Experts of a small language model: a variant of SOAP for the experts.
Below are experts of layer 9 (counted from 0) of a mixture-of-experts language model. Rows are named router (the router's row for the expert), gate (a neuron's input weights, with its number), up (a neuron's input weights, with its number), down (a neuron's output weights, with its number) and show model dimensions 288-383. Each number is 128 + 32 x the weight over its row's rms, rounded and kept within 0 to 255. Numbers have three digits each.
Before each expert's rows: a language model's description of what the expert responds to. This comes from a sample of Wikipedia text that the model never trained on.

# expert 14
What it handles: Career verbs after he or a name, and the prepositions that follow them, in biographies, such as played for, worked in, served with, died of.
router:099174076173138086133177095165112139180132132099125133171079145202139144136174163160163100093112126092145102148157108153133105133132085090161104160117149157115115096099147163155121127142186109054127101131119134159141173152154176188166079115093102191073139135139160136150147134131083132142
gate0:133119159180099159129099132186156117106144178096117153129133141133088127140177081065101162164127061113139136176153147177133152114114099113106130109187102065124169132068096118096173127176171094180135105088153124128165171104131129197150076117115143118053127108100118178110121168150062149140
up0:146097134142091156079110160111100103132154146124161091030144089135112185176111089140102135110111117173097118144123167189108113105108147119160139140125134086116137101180158140058131162162116159097118076102099112176109075136095112148141091093126100084157165117136109148148114156121115051169
down0:191131075124106101123095112160118113090127092169122130117172151130108120078110110191090150117135110089107194138153173106136095155151075134135115126162157198091117145116056078153150169139125129123175201141138134104161074132075131159145133145153123093132082117150135148145104133116109088156

# expert 6
What it handles: Articles and descriptive adjectives opening a noun phrase in definitional lead sentences, such as a, an, first, former, and American in "a 1973 American Western film".
router:121137067100093111139167146095132124152128138082105134141119091134178166095110102127086107105101127108128130167121145149116145161140128106168160130090136126074178171086185124132121130144137120118157168157119128116130115077175061144112078096119095126079123083130167118159141128124135191121
gate0:107130119104129078138163147129138146203139121090096089113120199085134132125151142112168158107131118124078113169142142124165113136158130122158117123099099139113189165157127241120165123136121148126129170086146128103121144162160147097150185110140191159172180141106149153150152132122162153152
up0:104168122186135126076117165097162146118142082101143103129144157098115116072143143113158099094112123123137025164128146099098028114073128097095112101148187123091186105147087114165133128083146094143117174077083081143125126083114151107115123128095181155139085112093141112147093122165171167117
down0:114156132082165064132151110143137086176158133124087128189127079166135092102115106092185158169149107130112163116185148155149143133093043125113107111082118061126141137136123130135080107137190126090110129135140120100099115170145099139165078159146146118138168134144113074110168123112131121136

# expert 19
What it handles: Personal-name pieces, mainly Slavic or Eastern European (Vlad, Ivan, Ber, -ov, š, ț), often in sports draws and rosters.
router:119115091151143101105087132093124131181084137136095074131173198081157101135156124116170171103167137146194148173118157148117101090088155168084165163146123103092171076092136116103112139077149194127071157152123145102172122116185060151154139135099125088129099142124103152138122120069134130138
gate0:099138077117121132128116037171148122189141163120123145142152144096153139161105086107094091111154071083076092161133074098112141105098138138122133093141184149157137150163122073084148105085102113143141109157157149115112155106129138097112134076097142101108101123138151177161140077121141177065
up0:098116096129189115095131182118100095076154068118108121116125125117162137143107135061074050141106078081138163100160168134081098135147137169084123132158135118140146142090085047152143117206098128135157131163106085137146092156103148103169050158132105085086145157152153117151154162106139131195
down0:159151186114103152153136125162162174128134157136146060088082165189124131133130113140116094161096140098077159159104172107128151090117088114123145159169120110180085143158107090134094094116156104084118114130131122178187188105130088093094114088124138084092145135098155129157150111124117136126

# expert 15
What it handles: Words that carry a sentence-ending period, such as her., them., streets., 1992., plus some clause-level that and commas.
router:070149079141079115138111085168133146118083167137149184095128167131151136144186116173137135135128112100140122112138191125186142094203136157143109115101209111091149094145119175162123136104102109149137073085085035110149130097141134153113140124091097108152150148141089133158202158162072147144
gate0:138163169084124145093135141089154092108155095056115100103141187138055143060122122122154110106040169094191109165104141097177057153120164089048108156176104130106131163086153075203103144126162131116142126085078104128132133122093081127095113105077146161133120163106134155182144090149118111134
up0:116101093113150112107100136088137143092104093118131181082121104162135136122194131161177077124166109160150172115144113078111130092144102148173124132172134128140133097039160132142079137144124189131199120155144127088124164073087104095131154136135177142141130067135119105103132192174147179157
down0:122098091140103140107140138096178139100091117124135149039144092118110151121143136135177165052177155089083105159164113103092146121124094063152115090185086206107074192117194155198152073185045144171136110165096114141100137107168096168119159161137134149142118114138170164126167092098103142206

# expert 1
What it handles: LaTeX pieces in formulas such as _{, \, {, ^, plus function words in science articles on proteins, enzymes and receptors.
router:153145101151121091122105087114079105089124083122185128138199164111142072157140135143114157109148161162073143115103117119074149064089098136095145134099076104123075130217190183139104178082087125159117105080150128127100127123119077112110164102122140063105147126070120129165184133194154083101
gate0:117109159172124159180139135111149091099108123150152105091165168142136118154062142109103147162179100115093103124158154125104131129065144137134173085178176096108112099178136092101106114115069086108142139158200146125171120126120102120144104117121137147135091117096141116113110164101140111170
up0:150143136135121098074136135153134123100155184131103135082102099066129135097133161118172100140133113093136148144172117091138170106120132103117104166152161173147110129105119140133115143180119059186068149116146153115150074153094073082084140122146043105114160096095177111169098188117135120133
down0:116145181092153134136178124195135122138083153156174126143175123096097130122112119095180118120138132111159139082126087090173150105099152137170129133178125041124145122063149098088133164141156106116138141142106106147170125128059139121124142108177153153166102172141107111090115158106117172142

# expert 20
What it handles: Words inside proper names of countries, institutions, leagues and armies, such as National Football League, North Carolina, United States, British, San Francisco.
router:120146138075125116170123141067135157178147093186147179168073108154158115137150159125115161122154077100126117075163148159072187122104124162109091117109142115119142121184127153102110116089123068103107161120105106140071085075033153142110121128160098099172165092182119089131095101177047160192
gate0:136134157089138147190109099070131121101142103127094133164111142078084163190103134147133146157136121153162133116154138190094192121137142131100074107045120181100163090140156129151120150145112105140104114135116114167121117150074126182111080163097118045150099148045134079196144122165062154099
up0:114130150141139166132095135126154150099117168064109130107082074110107127175107150125166161115119191157110128143126167186150157131050093106117151174090160111148078096121108147118108122139086140121110099101115175127129099133116068122123065101107113099128071169120161177142093157131110118098
down0:124182116115190140135098150136091132109082116154165161140123051151053068178156126134141159167135185133118154146137201132169126155127101111112135133072105174117160146137139136128120117097089131064107142128172176130129108105100143103138087048088166136117151198087116159104122102136113116159

# expert 10
What it handles: Table pipes and semicolon-joined numbers in sports statistics rows, such as 0;, —;, 39;, and the pipes between player or match fields.
router:137179114166147122132128138196131163141144152123159124185182158147109117098095129125133157129119130154139131153134138108102155128129169126100118100155133126111146091151074137141107157143089116115131159092189185074109112104097126107058129233187124136103115100089096119200128168101100170157
gate0:190152089145116119131108090145196184202168115128151035102215114124131128164104085090123147125093143135154110164116144172085148108115134150113104122122191182127125078136115115113122118098091131119125129087128116115137149135153142144103129147120154175099091095141072127148114094109167135093
up0:135134134159072137129131085148065150113081177112177182079144186163112166071096104118107164121141115114124098122174108119153152052103122146147087142127161115189092142106098111093096092142110138173111116126144255120115139132144128140110153108146146164185126165063132117137119088181138099198
down0:147133219139105149167109104156146122113123077154167095108193180110154113123083080116131172155148158149077153144121103104131123148168142150138116121112089105111149107122122097121114117122056154114146134175166119108162146090136139155176109114086117155177110156149103065111100145152152117165

# expert 12
What it handles: Line breaks, dashes and first words of infobox-style "- Field: value" lines, such as Running time, Binomial, Length:, Time zone.
router:165114157147104184171206153131139158076099098093105151095142108065141110062119146117105087156092161120100169109084110072167128141065131185163097157138137136157062152111134110130150158100161070147153121096127075138120148152181111102131102076078153120218160116149153081121095104084162104102
gate0:131137116118136141155134077205208128069126130124124138158117186130109144117110092129124115159106161098124169111156119108102098066148175190162107177129115139161130138186138154164094135155145186089159081122165130153087165147127134186109124129094038123144104199125094122099136047177131150117
up0:159063116154180137124102137181133114108099165117116146114170163096141102121223096175141112087129145120159066102149065155120165148056212102156103135054108130124077076136125152178151085152164122113116177049113150089092111121171118106142198149110136104111119204138121112165070160123156196140
down0:159092085125104099123132095138089140160123099119139176158156184137127118107120145159132085130087091082098170162128069118133136169075067059160114149193118091196161137158174176112105101125147101157100197114165121132113186120114100121164078103156128119124120113125116145131161168107043096096

# expert 8
What it handles: First syllable pieces of uncommon proper names and surnames split into parts, such as Genyk, Degamo, Potosí, Harihar, Stud-er.
router:073139095112136103140111118154137092112122166169085123178157126149128133145176110127168117120113106095114155136152148124147163098189114097165111067093148121048104151151084128088089137097108079140103158052137086124183122115119150151143145164095153158141168138139077099135134109103143117146
gate0:100085121130116113114135142136139112163104111208143143162184146088125129075119097132112104110157169109093177169116203136166143189127096126121139093125152143073085129127128095119137085170178162136083092159166128072163102139129138133156103175195175124128137081121169127056153106136166109130
up0:079098166145108133118096103091157142199118119056139164145109202113100148193140079112109217101169130148095165101178098128135086141120128127102097157142170213162083110123132164151141120118103111133165223127150120111123115124172143113167105143121081129111113165122181091179182164139114168139
down0:084113037139077137133176102167097159135088138106151166137112166121146127110120093195137097112042127115149081087181153132182150118148135098111168083115170135156104096109092123113084183121175116138096106126097155115101100073156166130085111118063163131118147110154134138150138154092146131160

# expert 0
What it handles: Final word pieces of personal names and taxon authorities, plus following commas, ampersands and dashes in species lists, credits and tables (Böhlke, Robineau, scudderi,).
router:112145126155095164143113085076149167111146133120123195167118109136127149164079121158172180132141126076173145095093151157122170145174154079080166131155101108112132113122166142125054139141092075147112116138202108147153102164106192103128164172161129094113209040139099168091134145147125143144
gate0:077146112155101134163184103134094147158113069117110114199175128135137133114083150157092138115109175140105134076143204135163096181074097103119135119131116115112135094133149155087132130089159112167115090194198117105102150143078138098126119097119133138122082104104130156045088105156089113124
up0:161117135186158144175098076098113153093148123114115104099087155107101193172161093099134141105155148128179111161136140173126146081118082124057080104101192107142045165188137134161148174121085099104089188133122198154113175079115134069168120140102163130122105150158083123073126098061168066145
down0:129119188103060146164175141151076131145173150207134140157133084110148088122145189141137042144133143099114179154066096144124145136129176077144077142144096171172141110089095054140137127105078182157098120129113150079159130111137140129096089089159138136112123114158176062151111141126173169094

# expert 21
What it handles: Party names and labels in table cells, such as Labour, Liberal, Green, Majority, Turnout, Albums, chart names.
router:130130175098193092065184074141186142110154170127136103115165134147150106154170136165171154128156163112067140122129187170205097093096145138126113078116103117188150149126048161097138105172146105154102096144160141152147151106111171119098146099184084124145092104100122171119152161137052039168
gate0:131115160128109121068160147157141130171110089113113182157166110129188135078147103114145082081136060153156148093143148118102153122107136138147134108139064159191090133138120171094138085212092148083209189110149130123092112157143142142099181114128163094084100115107140143161109104202144077133
up0:084092143085101120101161132112092106123121100162135078119147133093181129166153117107178100125139141166104115155080175104151136074112124147142110190137173167134079177143084142162110060142162144186086074170117097132130118103134101134084148112149120171106110146085092184116183121174092106085
down0:085175108175186129104071128126167171110111130165161135176097138102195139127094130118125160103051112138126116171076131151151103142080111093095155175130101141094127156157108089143134077141125167134099123119142141139107101115142110145137155133142119084157189134194127160098088112141139170201

# expert 9
What it handles: Word pieces in website URLs after Website: and in taxonomy infoboxes and family names (Family:, Clade:, Insecta, -idae).
router:143119176136155110158160125134119059120105079062127080101069126107122117130122121210173162102139152121109079076163103061092134160105074093129143097168095140135131146146099157086162158187194123163148100098087108108127141112089134105115148158098143116143124117135106180099191158146118080094
gate0:192058156115156119175141174128103111160136146081110135123118079093112194115093120136102105146157077164147131088117114132183130137097110149212190152124101176184155127166144158158097111152119093173092118091173150148071210132106111154096127107123086122161138126131102160147154062063056132129
up0:143135111155114138112086166102118130134152199088139093134129135121120138172108109097095158088196125122148184116146104082095158163131094153181129216085104154107117123072154176170099136122180132099172140112088138107110141119136139024138126151085092160141123127079118141131078133169119161134
down0:164159098124123096170107118168109078103095083096140152157112085160170118154157146132130098065155105154149147160141138115109102156153082126151096150130134154106135123143111140126180069170070066140174165089136170137144108115175177111138107123104150101182125112119205092087170139157109155175

# expert 3
What it handles: Digits and number pieces in years, dates, coordinates, scores and infobox data, such as (199, –200, UTC+, /km^{2}.
router:104086091178105146130113111117108122174141149147109126107153106121113135169128109108089066138129196154099125099156090145134079176143121164074188095164067141138141139116197103156178167097149166138175098113128149151104129105073111120123186137103123180099090138104165143154133170140158178087
gate0:115157117151160148153083182122054115171131157125138161155131118121132147144087091031046147111092062176114126124090136121103149153169113197111115146096175166128138134110096095094087175172128179116139134086103126150136075122105132124148134171096107083160084173130127121165149167077109116131
up0:154135175111107134165128117151160149135138104134119194146147127066134129075141105126123151150201101124121123109105114065125194109211114125101179138119130149117079133075160101084163106139090139113192125212075137080124123133129132148156133116144094132083161182131131115130088107111172127075
down0:155152173085067151176144181150120135159125133164132170119194105150163104118161115099072169095117111172163120146137226101093115123140173098082128082149112078167134108119098111091117138133178170116162105139177062153143169160160151172090161110138141128143123163146162092151129097139152126098

# expert 22
What it handles: Pipes and column-header words in wiki tables for track listings, elections and medal lists, such as Votes, Candidate, Singers, Title, Silver.
router:091153192094131108092099132115096073069131162067139157117144170134123163157100134113083156138147086140114131125101111075140135133128118143150120123184168123138121189113118114112114145099090135117134080139142072082169175164116119112138113079087151072183159180117176096143055182134130100116
gate0:134154103111131148110166129124155119098100112140161135085159159166129158157115096078077067139103099185126192132072059119109136179111120138118161144112135140159156105073082126121123069131151135054086104138041132149167118096074127150132131122146101096138182137169084139177062138151189088118
up0:141128098094140133167108110165066097111082155076111102094119140120166142103172149154115070160079132102125180136160153090115141166141141139120112121158129183078095091102108134121123124148165077112106110131113164177115172140168037047150138108077192188146135132135149088154102146131172155083
down0:087127071076146065186127112084156092155194059176112123141122138135166111114124137076094134151132156069117121149107172121116104128142152142122141137155183125152112107151152127084145131088167150120109177061133049150164111095146135091086182117068114097120111175136170135161087077085200136132

# expert 7
What it handles: First words of titles and proper names, such as The in work titles, New, Los, San, Santa, Great.
router:144095144067169156141097188139142089136086102097155133087169165135090071130112156134047127174064130183101158147175119178101154074164108184155121210130167126077160163126169072111189089150115158135093160137106176170088145135090129109117101150132121138150157133133095120099130149163133119141
gate0:094185062060076143104088069136133105118181175115107176122197146144101087157158160090071098059124112193203212134132136086141156127113154120136104138121093143078125089139181114164156111120178206155074150131087138145103167007126118075091100137129169143096155161100120090112087177173085137099
up0:147076127074104122127131151103134158173161094118159193181143190117175126104090076188098118157099134152118211068154159103160115171134110113138102125122146129139170165151145128106136105117184141143116111053134155112110184154125180127188110126099151104142115099113096141085095150170182067099
down0:143133134170105136123136149154149137087161068166182133129170146157149120116163140126130174096103112104130124124130087134095140135157128120175135139145074000177101044141150195116125101171202171083144135136107094144109094041120108129100106129127093126159194136143114158138104170147080117126

# expert 4
What it handles: Letter pieces starting a word or compound part, mostly w/W and j/J, such as sidewalk, Horsewoman, south westerly, cross wings.
router:141115144089120106157157139093055098129130111109091180101112160154090145071157123100073129096128102078134071187078139066120142094143119142125058136082124117178114096166168164138123085172105142143134152112148111118174072189150145166046134128088120144179120182108166072100137085135134146178
gate0:095137113170127133115138093116149117115166105098097165138099110174080128118190080160116102115160106111064143113114140164142155141133104093133100153184135128106074109125144176146110114143187124123138087115089068121145121163094164123052098116109137112130106097128123123096126150072207179099
up0:116069071135172121106129121122114087149098141093139133122113136118162177136120166076144135122151131126145138118138129099097166097113140127158148161079128054164113077091163125111186121152182090148167124108154124101129151182133101138108188136119072130127155170116141159143152104143082131069
down0:186120102098155155107188126163138192160171124132141111109148116117116089109102137140170185210124126189123149095138137152103177106065117105191064087101056167196160105146156111133121096116226120123154105142125164110095131135151148108083134081133062134176129166162141152136084183133151104157

# expert 5
What it handles: Month names and day numbers in dates, mostly in tables and infobox lines like Born:, Released:, In office, plus sentence-level in or In.
router:170085052122083136173088069137155116146162102156129108105126126141104155135143079166093105163097105135157162162132109144078147187169181093171166113112132148100156079085120107123067075160131133143121098152096171174088096087069130114173171136146136149136139156169100167140110095122154128019
gate0:152131183204140130164147104112134110083101211124126202134103146153136155157127059150109113132150126133073130098093125128152186165129096124167163195152080115109128137161140120112146121072107118140152107139138113127135085145137081152051198139104120099131165118121178149072115139131079095105
up0:141169111141152148172127150110108135106139155144131127169145150111082092173119123159139105102066057097118134129118102129077099157086158137091122131140079116155219141115148099171052133101128132135102158117116141100171142199175126155128155122126101146145106140110090129092107149128138103148
down0:046182128153118115095125138163127130091127168086172171182102141106142160078077167097099154150127161116137160111184112117128099088132075178073121105176148119122084103086086090155099144085190069123199145081125085105102150152159172118065138094161106114143167097114177127102134141108098125179

# expert 16
What it handles: Inner stem pieces of common words, often inside quotes or sentences, such as unacceptable, addictive, vintage, struggle, and short nouns like command, subject.
router:125173161155145125112143137102113132117135172145141118116118124153100130191119147111179142143077094096123115158141133095195158076139148203147142136078122118161135140164108111199152123089147170135092110176109173151101153125173124115159164112091121172152125177144117125079089111144138160094
gate0:093108161153128131064106143118164163064056133135120153086055106090124115111123128138068111117151130092098143192145152137124128084118111124162120137101102184109096145126189101174108073126156174108140131125116132181129078155101118136121109114150125190122126067114110147125117161148127145140
up0:157116150127141122165103109201119092128119076141137162120115102159142198061176088160072140131179147083090132087127125118094137153083102089080145146086149122143094146079225152125061158152113177228104166128054133203159164106100099067097059135140177132158131119143114113145115110128148173123
down0:110148125189114093175123129087151169155181097084113137132168150191159101119134113130109157150129134162139096126089127075201102101103092086117161123116137120162123153166133132124143117117169074120128135190213116109130096086129160141159152149099129111142135105183077129149145167096116147170

# expert 17
What it handles: Nouns for systems, programs, facilities and activities, such as development, software, policy, programme, terminal, meetings.
router:093187110164110124143148130168167153150066173169142165130138134105173139157163090164166157145125111097153084135162157152191166090194154130127111128100151116048175083129106189128145132115113108128164079064100035137155152137130139167121167087086121109109156172117126113134182164111098149116
gate0:181111148075122131167159102048083137160102147143115172138107150167141146078169124146171080096092170100166113124079094154103116160111140080126137141186101120143128091162104088135126106102098124096197142216145140212131133092101171142140133153113070158093164083094101142155100168122166072166
up0:111166125131152160104121162186129157171170113071167113143110110082141105130087088146116147044113142148110064202105076153115128168133122111129138119114097103116113131159137130157118134149192079069122134099111121152112077136131123132126217102145091099157135176129161119103120212063097118146
down0:140145109120108095131118065111106098121156176140147121150119154091129179175136101098075176113096130133084109137110115115111106073110128098103149138129173168131106202084144108112119187226144139149152114165112116152140102155133146160170187173095138140138135052155125154132114177118103138073

# expert 18
What it handles: Auxiliaries, modals and infinitive to inside narrative clauses, especially after pronouns, such as had, been, would, never, have rejected, to explore.
router:110132133140097174081152230147110179071075126131134100176111109098142123116114082067115116176074074147186167160172164160152092134118090090122053141163134150123130136118087103120124104148126069080114132083109197040104131099173138139137082122158111148149147141103125163143105095133110156166
gate0:078108161139111136135116125174144157133144155130050120129157145134092160098171124152125159120116136118119110055148098120147131130037144141148130132154169127134181162173131135098152139169119130086154150134101113087123107079128166169149170137092126081136137118145117160089136149130181169115
up0:189152139127148143156078184131155138108103113119115161170167127098204128150085119132131115139159085148098149089122082132173152088150146169138163171191135163100116152100187131179123159175088166134100174165073103073173169089145099135098113091094163122136138131108145117158103152127140177115
down0:132074125138085109098164110126154138116212136160124070116147089138096130158117147184136129080094126137133088152132103180133103128146117110099153087070121086129133120112183163100092155076143111171084127060154095148103088183176173150139165085115113091142101144134076169139138151168145075099

# expert 23
What it handles: Place names ending in a comma and table pipes in venue or location entries, such as College Park,, County,, Stadium;.
router:156100113149143090131140214117114111140169126127075127178163125121131120139084128123156160128146079202171088120088127177112156123109140086176122164177141134169120139171117125143131136112126067134189127119113127122172071162114124123153161138150158123188106186128152099150192160167165172147
gate0:127087133079110173154141120115134140190130108097116174116149086103071163120077147128148122151106128170134187151157119169163194119147110149172111119162112206147175096159129165127127098125109138186089143100139114172095133174172105122091164134137174116085197114099085146149160099110107146167
up0:085104180155166131139135099099098141125162127146195166044065185079158125135158132137150166144197141183092116066117179147165167110089173173118132138159108088155099095102114126107119163139147103097082102169099122151121112120095147150165143180159165164145154079176134082175080128171144174059
down0:099198112155185126078158110127118123145061142146137161149058195099139105121085065082153135104102115163116170129126215156132063104119144132153105074170131170108152161138099148116074178147121100148061103142089124140188103168101108093115154157101130129082108171090131131141142120142132186150

# expert 2
What it handles: Wikipedia section-heading markup and words inside headings, plus the line breaks around them, such as ==See also==, ==Career==, Performance timeline.
router:154154060159115126057172163177124134136160128163156106129072107150111076054117132100132101121136174103148147075121089072170113177121179157102149188129166133146139141102129091104113113139124103130114113181123088136134172104106161139133099065164120096081113090085168138120143122116087098137
gate0:144161126167133116112064168129189118107182134136154107108133107104099076121125139158124124171141166155134080042117191161134160089135130108148109194124035150154152207130101140084123158082213125137176131164158145097091115157096041163152134149115101099108122100127081156107100140184145139116
up0:120123150145104107141087152078135116085121119076108131089158116136151131138162157095153120090092113145119071153151149105055134102125112142146112115110169169123143121103097167111111075140133123094081131111115141102136149146131115179194127126111088248110118143117128111097119085165097122171
down0:079141076136129091075169168135125086183120132146109104113153104073125161157091113170172086158089126141139119123118115113132127114076161142124190103110133159120160132097112130151050136126121170102096123186046180075131158125125115178186180167138123140131107148143123100161112167144059121091

# expert 13
What it handles: Short word-start pieces such as re, pre, dis, che, ab, splitting ordinary words like d-re-amed and un-che-cked.
router:124117145142137180142096115137164185135125184167103170075107106071111164113105100097125117103168149158108114126123116159162051125107107192140113104104126134163068122125077104184151072106112204132168135119137096155091156144152154123160097113201139145054071087167102128098086130099159059113
gate0:153144101100105163154088174045151194140136159060125099158084108158113100171102127157083158139101114114113123125076165097129108151185099158076126146120214177145108107114112164157116150121134138114169160134102116133117129127089085170117118058145175142123087101101174162125133106124113130104
up0:182108134162099111123118163144122211140130091129106117075086147154178092137154120128114162173108118185134201107138119132108175130134242110089196116078165184094080124148124086104159148151110130155109087168136147118139118090089107106194131124144127104139126088122113111109185064124174114096
down0:112133119183122136105122093053163090129067109176159112124126066137170121113125122116124201087122133091169142135066161130131185115099137111142123084112093118188099154129110131149137116127141139160090108113133090134181086077100118098142117118134115139170133127152120145056148122088117109104

# expert 11
What it handles: Compass words and distance units in geography text, such as north, south, km, miles, along, as in 30 km inland.
router:084077188121105177066078117116139109156123104107157093078097091125156145132135179156144072141143136099154122095095122125121159123172066114116154103124150146145077125155113182067126173137081115131174154156116145108132203168138108113145127113100175103163144121145168113161154066088166162127
gate0:159081115135134157131159137161148118170126119126148067175114091111132160142113107151083151164152120068136152137134138171204204069112068152183106128125130139044138148128115087139149135138166136154084106114102180106076122133095113138056088165103123132086161168123125055089146092139133130083
up0:193141090109136105140103123118128141107071106149138129182115118127148133132095107064136121108135130087127136114140131080159050120147101124099115163160136125126160103104099140125172109141096092105118151157140132110113193089119095156164057077122139080166092115159081142122166077125169110151
down0:085179142143122135160122068146141127109112120128083113147175141181121153072085141124144113098063128180144141117100198105111080082090222156086146132133138183151102144097139147141135120115097139143163141129136126141107078123131169120128132123126122133162180175118189151140118176085143143086